From a checkpoint of a small mixture-of-experts model trained on Wikipedia.
Size: 12 layers, width 256, vocabulary 10019, 175M parameters.
Experts: 128 experts in each of 10 layers, 2 picks a token.
Training: a variant of Adam for the experts, 771M tokens, 5885 steps.
Below are experts of layer 2 (counted from 0) of a mixture-of-experts language model. Rows are named router (the router's row for the expert), up (a neuron's input weights, with its number) and show model dimensions 192-255. Each number is 128 + 24 x the weight over its row's rms, rounded and kept within 0 to 255. Numbers have three digits each.
After each expert's rows: "mostly gets" lists some tokens that are sent to it at least half of the time; "comes after" lists some tokens at least twice as common just before its tokens as in all text. This comes from a sample of Wikipedia text that the model never trained on. Tokens count by the router's weight.

# expert 96
router:138116134179100111099096139133105060108161105123104164120143118133117165087143150165146112167172096158164141141131142145169111105085157121098107087150130103108158110146131127144106108160144140
up0:101110132135119115116105131120127141117144130100113162106146095127116186137140149128146155120137121167119178122112139121185128118097110123128103138116135099089136107133121122165134143132098154
up1:103091155141130122107115153109124142076150102097104137116155132095136180105154154154147153148146131155174136138139127148138074117092098130101103104131140155100147081140128140150089121172131134
up2:120097146118104099145123118105096121086153098105091186097149115106136128098155155163138128116152127121157137123115146115167117107119126145109095133156128098108145124114148138145117113148117141
up3:132097161123093142121111147109084129130142129100140149108202110093115142120156149130142127112189148148151134175126138102124107091107108123099102119128152116121124141096166130172100120138133140
up4:120108113137121098149144157080111125088136121074106120104157122104113154100141134132157153157135119130138186135135150130146084142093126106119102111170106123118163101140115142144123106150114172
up5:118108111128145124156117156090113132108139055114115170109130100073155135112153125153161112159141113090143164162133098140172100111146188168125101102158153095108168110110118156130146108147142146
up6:133133119118150138135122112152112129143130124129130141115098121111139126108103123143161123165163127162119090112144081087160120149078113122114141135106121110128113161176154112108118119146120103
up7:114118134132128093139153167106142111089189064114104162124165135106130145103131144121172132131153090119152159162140142121128104106105142135083085068146135096105120122113145147169128115152142133
up8:116113164157120113097141128130116122122169126108147105099125133107145149115127137154147136140146104133177135127118120127182096144122126154110114110136130104112119146140141149153131122119133150
up9:104095150135122094129128146085128102110141119101112148100124122097137149107162158185150116135136117118158129123122151096156100098108149132110119091161145101113143134122146160167136105115124156
up10:095111147152114077121134153103110121116144082110087133099118127115146168116148186146171139133147105142125141163111142129160117121107131125110087122158122122076157107128138161149115105118132148
up11:166124119096131140111133123129126117130137125116153110135138134110094137114127117116113109144155114168098173131095170112079115093126158103100114154111143139144114120134197103133108113157167152
up12:104115168159115138129099076153095137120156073134131155085127157121116164076137158115109159140112098113169130111110116116160121135112117119138147159113115117105198108155153098128135116104168122
up13:128100146141128095112127138120107120120172105082093133100148149126130148117181166137131134152157131139163164143134133109152111131106124114104088114154145110111139107108152159152107079098121156
mostly gets: " States", " $", " US", " USA", " France", " England"
comes after: " United", ",", " |", " in", " of", " the"

# expert 66
router:115094139148095113118110160104108111115160104083106146114139113149113149110161151161141140160146110142149143110137160147152119106099134130092080104159112107107157106131149130145090111137161140
up0:150107138138127085134108124115108101128147111116110150088148110120084142099156134148168166136164122144126138157144120141114097108068127120070104091137139120095130139119145156168105109113138160
up1:093104133137133097118113121109097103093154128141049138087128125104124148073161153145155116128150092132164157125138129125158101110102136105081129120134126117091164111126156150132121122135140171
up2:110100103135095106093125104135110151073122129100069150111184114107143148110148145138137139148113118150147149100116152137152098136085110128105130115172089109081138050141134141133101140123131133
up3:123112121133124116125115153114092107107145070075125165075159122096095147104150157163137110135165092140160136136099151135130115115134120118082120105187138111110134097107173158140131129147140146
up4:130112133125117107129100134092097104114155103108100158105161101107120179120162162165168137145152115139150150112125146124152102128104148107104116114168132089095150109094137160131123102132154142
up5:108101140127107088100102136112106106106163103120117155101159114130123152111152163153148155148167092140137159152130142114127116137116157096095112103149129116096163121108156169170117090123126151
up6:168089105135127083122114138079113117107189106114132143088138128106111145084164141153146110133166093144149123175166164114118116123103125121111117123143150109091148133104137145133116133142107140
up7:147121133128105091095119127095076127124153101129118144109127107101121167104136130146167131116142120120142125137136137146169103148108125134109127133147148100110174099126127123148116126111131134
up8:091123108140158076112120159135098124135149119117083126085157114104100180090137148159139125114147097135167110134163184120108087090121125125101120128150119127104124097143168136142119121181143136
up9:121093132129098105101102138103125099106141088118105146114160073116123147076169156158176131151147115127136137137143156130132116136103148115107115131159120120088139126131153147152105128132121147
up10:130123128135121119159107171116144114094150121127101123118138114129091145130126169126144147134139109122156169117085110121148117132111148107117090096135153111112142116143099143155121095128131158
up11:072126110127126110106109142115077083100168123121115164075122104079143143115134144151117142138128092131148121140098146141138115099109112125120087102120100140088142111133151135167122112160114113
up12:132112129149110095110102151097100116092156106110084132084135110119095144092149167156160124152164110132161170134140133120147115121106155117097102108141141112096137125117155158139128118127136151
up13:117105133160117102132119155072115123116150124080089170089175127128125161118137141167155119153166118140165158131136172107161112131139143124105112136174168101087153098138119178127138119152156131
mostly gets: "out", " away", " seen", "ilt", " clear", " Alliance"
comes after: " ", "–", " did", " g", " Sc", " +"

# expert 17
router:134105135168134074160111175106140124103163099083121142094142098155092152115140155136155128130155103130159174156157120185137116143117111093099078127143145081107169113148136147147115052115150147
up0:121090147110120135113055115092103103087139076097113133101156121124150142101140129138123115140170108122169135162154120113168105104138140107093146123125130108115186110121122151153090101164109124
up1:113106119144118105098088138100098119108152108100137183113152117119099151098132130154143138169138108136134142133138152128139107155085165105099104058160124151102124132143158172167138114142126121
up2:153142105136114132132127106072129142148110111155134084159166160109119115077126140110150116124142169124146147109132109126120131068119153109133106138140150068133102106127113115134132161176101168
up3:099109107153079112080095143086107111069157112123098152061143137094130127064144135147126138155140079109197147127151134112134116130102166133096144141179130093114148115126138126161121133148128154
up4:122098131129092085116104128118093116104117112156129129110139098097121134098114134137160113137160102157160158163130133120171110100126157134095122106147129083115128131126156157136125124133132135
up5:138098150149076134116112139103106097083182111085121139088144127121141170083149125153120161136166129120122174176104127129162085128105156156123119135157116117083164098117132130145125145127136159
up6:133109108109116117134079105126074112092163091077118169124140114119104180128177125176168136191178121119150122138150141116134116102127169160118118104149128107106200131107135171144120115161129144
up7:112054124126117096104073113112124095115153129109137112109139086142112151132155151124171149141172108159159149155157143118147109101114130142116121118173126135119156149134133160124083148144113102
up8:152103153169115123132119138132113133127169115101100161126151146160124140116147175165124130125131107116101150147156120127147105132111154173142103128156132123085130135091145135127124130138173153
up9:137104150136100127123087152135106101103126116138123112128150119122082150132158171145141108122147087120147116155119150133153126120116132112124116105141091166100149125135161138129131130107160142
up10:161106102114123074112093129144072105117189126083114162100180103124119159141166142155165124183173137126162145119138163107127108128112165144115133101121103147097216109100157137150134127177139129
up11:118094152156087106075085127112080081108136123119114158113156131106120157087154148160138134168178110153150150128125149087147112109108153131103144105152139108083136114121130150132123153121149147
up12:139125158158105148121105128157101136131123128113141138121157087113123133113114127126136104179132084155153136127120149109174137079118150133109094111120135144120139116155134126126079103124160122
up13:096102162140097124107124134108111076074157099084116138116128085125108185111169140155149138170165118135134147111137155106134095118096178162115099101153100133107129099120149141132081118139126161
mostly gets: " first", " American", " second", " new", " Best", "ative"
comes after: " the", " a", " his", "'s", " The", " an"

# expert 99
router:145126143146112115163129145118125090088155115107109132125148074139073144132134133126145131145152109144132176154114134186141121131101160098078089129161134091117150113130189131119100114112113123
up0:112095143104083105108118118141119135137132061075122168104104127106108129137148140159123133165190123165114151093164120101122096088104119133140126114172123175119135140148128152140106127098146149
up1:114068157103141074087095158098131126095127156118084127095161126117136146102145166143193136121128118140182121147134114100150102108102113133122097106127093123095126141146121162168124069118137141
up2:109106146156092105088087142110066113081165123111108122104129128140118154104152144165128141128164112149141163132144169085148105122113145142127109101150142113101155119115114157125127096123161148
up3:099083129144120084099094151105098122107174110104118161091147091106115147106143148164152125153186117155144144134137162117167113105099155128102099106130119123090170113136122153158087087155172127
up4:100089134163117112119089142129058071129152128132110133078120114128110135090160146171173133132159107152133161100134156120104122138106144120110112119165087099100145096093113138124133135119149145
up5:096098115089114114105087108100095129082125091086126156123128109115148131118160148161124166163130128120123177124099141103152128131100110106123091119187145117117118142125097117195135108115135182
up6:092090112113103098092105157086102102106166099131125147117164097109120166124140162167132150145151116144157146103136142110147113110105128117109111088162115120101126105137114158179100104149134157
up7:113124123096097097112095158098079140123156082100151152118109114138130145100121138139124137136149135135135139142145165104134121115131087147089092122161130111095122110084109141155121133147156162
up8:143138102141128122124114128119119094086173134092114109147112133107100163119125142125120158110099155067148128120159142104133117150159132143159169129132130143129151139137123102116147120109144141
up9:101112154108109070112103151097121149084167102116078131110145119130151136109151182136152135129134104142124172132118136106169111116079102148133128140136093118093138112148158156159114074136141145
up10:130127132146121106113131147136106125093130088102077142094127122104099152086134142155169156136145117145162144133185122101119085093124127151114121105181134092083139084119140119148099113116133163
up11:104125130125093109076092108113091177127177083118134126089136139101112149126163142155105121147178106137154150135105148112165104109140113118095135115145115100113132126107102157144096092162127153
up12:081108143128113107106095125129086121099133113107139136074152111122120151089154169154120138132159107133133122148166117107133109112117105110109085107144144122079131134107100130139106100144138190
up13:136109173152109092093122121134131121126160095082126101109138131099115142138147139137147160179148080165163143109107130105129122128113104143095149139143153142115146123157144130138089088113131161
mostly gets: " State", " National", " University", " County", " School", " government"
comes after: " the", " a", " of", "'s", " High", " National"

# expert 14
router:131096151152118113125083173132092072103149101126112120054148111133122138107132195153161121162139107124131143111139155128142118136098121123107111117140130115102152111121113146128115108122170124
up0:123097118131119084095166149102132101103139114084111158128146076142108167103153115165163156152141127122154122150129183142121112115126125153072143084177104109132131119170162155164109102152140158
up1:132140127130115096084137135124119158095147130104100158088129135094090139105160096154118159143152127129177162152126117121133089104129178122098136134169157134102149116097149144137114100148135132
up2:089083111121122096087149100106151132096154108063104170134156094131120146117152113160158130114141130112126153158104175118119108102107136135075099089140098104109158141146151172162128102143120134
up3:121122121102118080102149119133121146115154114102102142136154091153109139104152172139128123166144079132127132122117156127118123119091130146081129095161108123106184088167132111151130095137130154
up4:121125109121140090110142115129150127130131132146099156120148086125150168091144119193167140120125121090158128137095145183129103100106144148104108062123128137135148129112130125141129109172082124
up5:111096179135087118131120092096150138111148093119115121132121117123093142101135131130174093121163137134134142165119078143128129113099149141095128122140137069132156132146146102145112133097090142
up6:137124108107125124140170134114085130087185125087132141171123083140142153087144152134106155155125102090128140128113128151148122115096131118107109113153146128116180108172144115126090114144117150
up7:117128145137119116140121125109124118123161085109111153108147099123100158086154161172145131145203122145130126153129114148149089113096172103108124124151123124107139099137183143162085097124106155
up8:125147067094150117125136110151078082124138136104112140085132105093094126137139126199107216116123099153135160094129179146120115111125134106121119152117155147088145124107142179144128136155148137
up9:121134109130131122124080165099098071101167126110098179086148130129128144109143119177136154088150091107164146147132169156195126062155147121119089099109142129080127104099165100140122123137116171
up10:111126133142101114137118146104137128076128111100087144118187103120104149112152143151140099116198124139127160148127118163141094117102162111109114102140131118073162122118148131155108109118124134
up11:109139119166103119098142130107142151103163116103116148155140093160081169115172172155138131166136107153119170131126151150112100120082168146106135130134132119106132099186143142148133088146133138
up12:137123118133120084110145124107106122125151117099100157129152103117101133118149143171126144135147124123166155151141161139140118108109153104097119108162125072120142099137162167165093095159121144
up13:131129167125092115117140129100100104095141120093118142098166129124109182102139129170145156105124098111166124126124108133170075125117142128112121102160129115080165118132139108149131117124134151
mostly gets: " –", " —", " /", " -", " +", " −"
comes after: " |", " MPC", "   ", ")", " —;", "4"

# expert 24
router:108097135165115118151116142108089087104141086109102149109164099115110143078156127146148123121160119150136147135159172145120100101091138134087110091163135093122159118164148133146090113143167150
up0:139094135092126121104121151105111088105160076138103158109137121135141148153165161133145143129148116131158150108099139133159120112108135146133120071140122105088145104139124157159111117138158161
up1:132119168142101088093108131106131136123164127114075122105133166103108161108148175115142136124120090124122135159100107085152091152146110099109118132143111131090108107128115139125127123144092134
up2:124108178156124093119116125128124118091179132088139140114155132163127155103122147142137131136161098177127145125135160116159116094107118098113052098178138112115128091111142160149120102120154149
up3:094104156122122096117115131123125123109150093121065146105171161120122156086131134147152138124154104133151140135151107111120105119120146097110090095139158114090135125083129116166135122087129153
up4:114119170138107117101106130093063111101180086098107156095160136142116169112144150135153146151142113118151181162128140139180110104131137104136102088147120090113145122137113136145142114121134142
up5:108105157125134060135124137124120113111147103106120195128145122167169175159158150133142133150175136143128139154161111154119078139135142136087124103116112143115149112081130135144130102132148138
up6:116114130126129080095139158099101097108152114110099145084131120138150141137130155125140118144167101168165154168144109147163097146125130104103088086138120137108141128100147154153083127145126130
up7:094114132141119086109082134127111117079147116105084138101157116118147153109137160149176156148152071121179150160135139151141105126106102109079112115147134114100143120129120140135130119132156133
up8:140118183174116100126128094115134079114157127122098137115123157133131174133183127113161119133138113147123135140124122115113086092132099115109090155147142094116143115130124127169138111132139136
up9:137087146101052123132097122101111121093147138098110164109173119151132154088135154157128102161141115111138157133110122124139104140115122100109135140130104110113175110126122147175134130154144145
up10:098127143144119112116114119107115099105168116085135152096139094128119158112162167166163136154134117137134151103123136126158096130120121100129110121138148118103139132146140182149114108127116164
up11:106106160153111098118101145117109110088162118096108174100175149135119162114150151160133126149158095146143144125117127137138105120121120097090087115136131111092164116114134131133122096114151159
up12:117103155123121122110110124115104107097169074097127161084147120149113144078151171138159146139170081163153153155153096103134086113087111117116119120168131097088132110133141149144123137124140138
up13:126111134118128103128085125103099122111128107137150164114130063131112168125104133148168129148161127166155124119152123152144118139116079137130127079118128086119112123112156160149119135162112131
mostly gets: " October", " April", " June", " November", " York", " London"
comes after: " in", ",", " New", " |", " of", " the"

# expert 28
router:094099150136097114098088138101105097096158100108118130114141091150109151105157144159154133164155101152153143133130121125160108104113133128098104111146121086089157106159152150154102116117162127
up0:112113159131086115095148128113109113137128080103112155108153122104123162104144146135119126169138075148169141155113125170147116111104116132097116099147121133108151120144174145204122108146135134
up1:128149118129153146115113202078075070120154073125142159129126106109122134134124144162125128119135060109172115136116151183125139120153115068132089102112118142128125164125166154169154112181113135
up2:107094144149093086119111138112094096106161110105103147085151119109119147092150159181143154140164106136134156143144139118142109122086151108110109111157125118082166110135156153159121093135142158
up3:102098139131093110094153145095096115118144103085117156116128111132131166097143166164162154151146100130142159125154137133135111122099124143097109090166127140101147101134152158170110111132135176
up4:122106133153102092121129149110104115101166097078105161086168122114113156093144148171146140148151108142157154127122158128153105095089163123100107104143110128089150114130135159156115102147150152
up5:128106151137104108146133157115103108112143118109095152070155126100112143097146149153141160143162120147149150132135128135146097125103169105109119109142107132094144099112149153147126088127142183
up6:136111099149103106091123153098114120122154095107138166102158104122116162107143140180172150154168096128160143114167155109142110122089124105086120117147108123114144116149166161156094105113155159
up7:152116115182121113117081140124126145127137108105114158111134126139073128099173165140147141162166121165164156152106142146141104112103135128115114104146135093123136119115190140171135093150132136
up8:134103114109085122114120101101119119140168105100101124132143115125118152096173145145144131144149122158143139144144118141147098115108173110101154124147154086119136113119164107167140114167112165
up9:113128128128082094088118136126089104103151113111118154090169144114118163112179142170132119182144089135114171147138129129090110108101128111097135096148126119070156093121160124185105089148118163
up10:125090122140084072113121143105116130125172102102114162102149101134115131090162163168139135151149104146146160137140148124141114118089161110081126114150114120098148120128153125162116080133149165
up11:143100126162096101117123134137088115115157102102102179108184122126110146098158157170137133142153110147173154137134125139160096100091156112089110086159107122107156096107152153162104111144145145
up12:119111134126105124077099114103121064147133119089101152098148109109105141113136151157149118116145086139156163147117130142135067099111172143092109124133150106090164083151172158178097094141141157
up13:121078112148126096114101165097084117117162087117085142102127099125123136113123175158179151166131110136138159142154143121161098114115130120083106086141125125117150095141146153175123113146160148
mostly gets: "%", " per", " million", " %", "our", " degree"
comes after: ")", "5", "0", "4", "6", "3"

# expert 67
router:117074144146099101134130157088123090090162097098115128126143128161105142105117154139173118145143124168157148131141135145180109124114140112117094106170137133099146107133125143140092107132156160
up0:135136117122108131119150140094123127113150107091117166118169106118110156116164141163107107121158095130149137129130131155143082093094133134087133126113155084111149109127153144164113086143145147
up1:093089137124126115126119175090145122118158115116101148103213135164136154139151155168131127140151100108170154130139157124130101082096101062093109141175142116078130135178123179158130132168153134
up2:108109137139106099111127136109104119118146080092102152112139109135115158116153146159133136138159097145146170114131159131143110110094122114093103103156124109097167090135144157179117096143137164
up3:138091142150100107091141143087097082101149103112091145105161098121095170113164142159143140130130105131142162138137134141171106114115120120108129114156144091096157106121149127160116109158151153
up4:096123123129134109105139147106123124126148086112115159100177094145127182132152174159118164138141108138160147119112155149129108117103136103107125110121146100110166088156142144181128086147153140
up5:116115149151131072100145147116134133107138106095091159116160080105130163120154158159127140157152114131166166104119156150147112121097133107089118107156130093092154137131127182179124110157142166
up6:127100159119132126117132149111106102113157112096113186127201110135110154127146147165136103163142096109156134105138151118144103092104121081103111110170154107096153131182141170158125111135130144
up7:106095146124124128098132156098127111099147087091117164098166116124115154128151166153140129150126104155164172094097154127133106103130126080088101106156141101098130136131153158157132100156153156
up8:121091148116140118099121153133103140114141122104126157119209114149122179122134158176150120155112096120160131085112140140129080091096119083115118108162132117103141122168127160162138116138119138
up9:074114122125127100144104113145141128130192115111106132105136136135158143127139148159153189129112125117145132143132141113117112098130105066137128123177105106108134143163126135151140138159133117
up10:118122119126162116086116117119134113091151113103105151086166104141130189110173147156163154133148103132140149132143163155142096079082139119098108112141142099108142102137181138162120092149145170
up11:140114133136113105118154101117109144105151098099101167098173145142101147119145149159140126118149087143163155116128139137125100100092138123086116123140145097093142066125148151166120109148152160
up12:114088109120105145133184167149112096147130088132129168087132133096128135140114121177128134129125134109141153154123188111156118114149116119130128096156108131129154069109142151121117139187195132
up13:111108135185104094152157131129134171132104095137104110158136173160114151121134148116124126130147129162128120162117118133158113127121139165112124171095137114097166107152124114131129113132162130
mostly gets: ";", ".;", ");", "anes", "\")", " Mon"
comes after: "0", "4", "5", "3", "2", "6"

# expert 31
router:097108155163096102103090135107125099075158111108120131115145127128108156124135179145133123163152114140153159131137170138166097111094124122081094116165133119107167127150151133137118084120177141
up0:169093148113132087110137125117104143121157117131114123117112111118122170082165155139164170115133095150145115125163114112125106142106106118117172114149114096094125117140140157137117130143140166
up1:171119127085108126106131133081131079103151123132120142121174139150160161110129158118142174140128091113164154136111127114119135149106090097107177115170081076134152114143177131146135092120121153
up2:141108139140108100115123151104104120090169084103087145103156115129128152114147131148143131130165097117127146162159141113147107142097131141084085087146127097089165105120145134155096125101136159
up3:164092152103103091132134142116106122099164122117123149118145106165177136090165113180158142137155097151145119136158118108118113113093148121126130090138100119100187104129149149181115129122132156
up4:155098136124133111118141136114114146073155104128117125092123136134136154108129162131155120116150079128119137156148128109112122131096119150111132112148129107114149110108150141132123120100133147
up5:129103148126110105105104150133106103116160112096094172106154109122127169098138155159168153149161096143144164153123121115141106125118135120104123106155137096079139125124147150152122126144129159
up6:130073122120122094083106136128102101099163114104101149099136123117089180118127145148154154122156098125143136165150140085124109132111090107122143123163146124093166116123126162140114146109121145
up7:145074146126111109121091143129110105105161107103104141111161105153130160110139156160160145137151108147151147149119135135139098125107117131098102099134130094094154119108128152155115147125118148
up8:138087145122118099096132144124105119098166122103107135098134123144120167099143130154164168109149091144140149137129160098111120147101129137110116100129114135093139123120151141130122139104123156
up9:144082127121138109088117145117100101105173100119099105107128129138097176110138150155159152123146084146125141150143143099119121130110134144103122118137127114092167106098159130134127143131141145
up10:107101135159128091112093116164090130125129099082089126114139123097087140098135139164193146143115131158149180115148137125109110098138135100106102109159118115102159067109107145138105162156140204
up11:159121133129152128143137137174095114163122100116113169096164088133161136116123137154163129112156158156115136141162119098130089124099150121122136074130136121102151086124152145144121134164117137
up12:140110142134110094094135139129097111108176120118096108102135137126127153093143154131167146139138087168121162160156150115106085138101148128098112130128106113080157090096141175139110146092121127
up13:120089134143118070135126148140107119136164096063107108112152135103118144123149137168152144103159109131121121180153117108122101141098153131139119109124165103084150094154138134152122119125125157
mostly gets: " latter", "ement", " him", " treat", ".g", " ille"
comes after: " ", "0", " (", "–", "/", "pre"

# expert 107
router:134112129103094115110134136095103074090154084106119128126157141150069152118140138136129124137161089134143179155116120161125116145120141095076105095177110112133154120134152137147096116150136114
up0:122138161151153101128168123103136158123137186152113112123214153138147135110128118116131064111130072096145111167088111138124143117123117120118125127134149062124111146151108110160149095134117137
up1:119090117092154137125118140090128092123128081126121143122089087136103156128138127120133140168141144146149142107171111139115112159134176138102155104178082137144116143124151135143116135092116106
up2:132114123151139100121129155117096150065116165075106155107129104102135170131126162134130134117125139152118108156174134125139127122111163150106099154123116130113162112147146141112122098118165126
up3:106078129130143094122152133082127078136155092139099126108161120102116141065133120164151158127142115109189138140107125144127112108127128116128111121126110115130125151111107190125126138149120109
up4:104098137117161119146146108122153106111146126126093142102115109145175162089139141128177195129127130155169087160172100120148098105109158148124077119159120126130135139084127173175136118155103119
up5:098118132136121108094108161082124120112169094130093154103175100119152168123131152146139113148169099133135141143134160117141112082095111145127112108143133072092134114159129185139093114109154152
up6:113087138138118098117111144135106115124147145111114175121154099116145149126147176164156127155153118173155175117103189120149127086118162117110107105147112117094133111120174159146120079137150156
up7:139133160114101082101135158145131153149142126114133115129149142138102122124122129103133078120137085194107122131098124154109136078093066121117101120108109113134114116115170153158094106145172119
up8:122096139155084090142120143088142113104142091112101156079154088091126125095137114156160134123154138126140122142138132102125060125124124125108122145156128140099140133106134141147093093125125139
up9:137101138145126134128102121131112133078154119084122154101131103129119148099131135150163144175163112135138127140168121120132085092120102161135093125189160125112126117126128174147113079122159129
up10:098073126121150094081139138086127116102151123064103130108118133133089182129171143141126140166162117132127137140155141129129102096113104168103127088136130162135151131125152162162113091124189139
up11:110134154156130106106111139131129105123162133114100142100128113122126139123123148155148118143141106145149141144140133111185139122098149167124086122128150121112143114083140143126107119102156136
up12:128073113138121111157115138112133146133167086119114141143144101164175131122157153164158103148170143137129136100147185107172125121114148160106118090178137119118188159174100143152101112120151123
up13:131109137133091099123114165117102109119139089134118147091155106122138140108156139140146093137159087134137135140094127099159131115098097141123104119126127088095155106092105136129094138126143137
mostly gets: " House", " area", " club", " city", " station", " City"
comes after: " the", " The", " a", "The", "'s", " railway"

# expert 113
router:116088132156099086112112147114113100083133094104113149113144097141111144094144139173141110146155111150147151124133150144150094123095166122091098090169125100085171096135149141141104096128142161
up0:112113155126092100126126139099099113114169085099116151109151132147121153108127156168175123159149097150157166154142141127142113120113126123100099095159129099110152121120113159147108110129125150
up1:123117135147093123123118171120118090106149098086132143121164086153105151103148170165160132117145120122163165129123134149158132159107123108086122123146101123105152101157134152163108103126139147
up2:103091152142101100114119156125097100097149110110120152125154114134109154109133151160166136158169105142152161134141125130172115133085127130092106107158132115099134103141132152146114104139144165
up3:113085131127122104108091140106122093121158091082096160096156100138090145104143167153156123159159106155162171136129158148151101119091132120098107115155128116092157117148153147167119107126154152
up4:114117146137097098131119201109124090103153082085112166108164082174132152082139169144155101168137098154180154120114127140141120135113125120105121145114123081115148101156149137165081083117125151
up5:125109139139104109120118163128103097089162101096114176107147091146119155110141150146156145161156098146151165115113148138178123124104118122094093092174121092103143107138132150165102101132150127
up6:107090171139117083099109114089086085107155090120077147080153114129114157094153160154155127169154113162174159164117136148165100126097113081107115127150122106101149107154113126148116097139157116
up7:110122134136112143106103116102114082116138102092052139066139129123136152080152156138137143133129101134161147157121129138139074132110128107071114126144113099112118134116149166190119109126121167
up8:124087139112104102110109152108118109098174086109137155124150127117118151101147173136145126154153113149151161154131143126158110124092118101104100106151117108104142106129152143144131110131141152
up9:116112143128110101103108141104105099094160085101117142112148112140107156111134160152165151157164104134141161141123147112169107107098126115082092107149139107102148115139147153173102107115154153
up10:094101144136092099114124141107119068108154091096100164128142100143093150084142161146165133154153121137139180118119143155151141097090137126112120113149149111104142119143139151158107099110114144
up11:106109141142104079111116161106112109106152084091130140117142135151121160107149162166154143163164116139134158157125141145140120135081125133086095084134117126123141108140139143169082119115125136
up12:104094160155111113094119134084127092083141112127076145061157124150108141092149155135138144131141068131153135185133156142153095101111136124091130124154105105094176066147131158140110093132125132
up13:096058149113126107109130157128138118088164139118109149100131101137116161055142176163163122135155102160147133164156124139135098128120138111146105125104093134122142112127154107146100083119127101
mostly gets: " October", " September", " January", " April", " July", " February"
comes after: " |", " on", " (", "7", "5", " in"

# expert 123
router:073088152151095107108094156098112093104155109107126135100146111132114153110154151156143156155166115168140147129102158160182103121121136124094081103152123101085165098149144142147102108141167142
up0:136113155139104104108123139110114115101156092083088165105159109129099170099151165171154124138149090135151156138130135113122103117097137122074119108163127125109136131121141148165104101148149150
up1:131127181142097116097114117080112092114157130110118139114152119106112162095167141145185143156165152138124146138119158129131139159099130117127104108140119125125134128097159145152083143106152142
up2:154112137136095098112117141126108104102166103089095146108168095124107151085149159151153142145141107124134157129116138114130112120070156124086110123143128121107143093124165148149100111119146161
up3:148094141115101107142122157097071121118147099110116152104143120136102130098144128135137113150164126120133186145180124100160114122096140110111138125160141111113175119091164142152123123160140149
up4:158105147164079108118128153096097111087147104109097157086158118131123161079172162157172141136164098126133143144151139129109106101101132115088116143127135115113145115108145153137112109134137147
up5:134140126143124085114147168094126144101146061118100182083142121091099138130161143141154104143145120108151163151145109154127114107124169129079131119156179123096149136085150117135108089153108137
up6:132107136118115094124104135107130120127165114101078148112157118114121150089171135156190136147149122132165160141141147131132090082099131122104120104135119095110165134159118178164119093124145146
up7:131128122144104071095103156113111116133159151094110148102125069132090140112149143148171132157130146128116135109141160135082122138117107110087152091140121115127161090108159158145121107146160141
up8:142112171134107097107111128116114085094167094097090159089130118125121159110152162151160129152142098124149155134137135124132108120112155122086111119138145098116146129117163148148113123156151155
up9:102130147128122123115086153110114089125137131108099168101118124088096122118143159147196114130167134113161130124127119076116116133094130119128132116144160134105123134081150156120078133120104137
up10:115138141174114115115120141116095100094155082076101162117161138118126142093146135164149127145129111111159157139139150125135111120109141152131104142160152101099130124129130131146127108176156152
up11:111106148152110066118105147098114125115164109092098150100152111107113157103157156171152114150163125121144148132129149110132116110105135128106113083156124113116129130150148143129076099161144166
up12:146140180111149117096105174111104115104161110124111131108135101121135157138127142142173140120129082116151141132153139155153116141124129121100121146146148060107155076160120113146078128132153143
up13:153078186124114109100125127145095103084139125104125131133130118113125129112156156149138131126152120162160133110136147109137115117108160135108083142160116122113138115144168121137125118161124137
mostly gets: "est", "ost", "over", "rest", "ident", "ius"
comes after: " ", "0", " (", "–", " $", " +"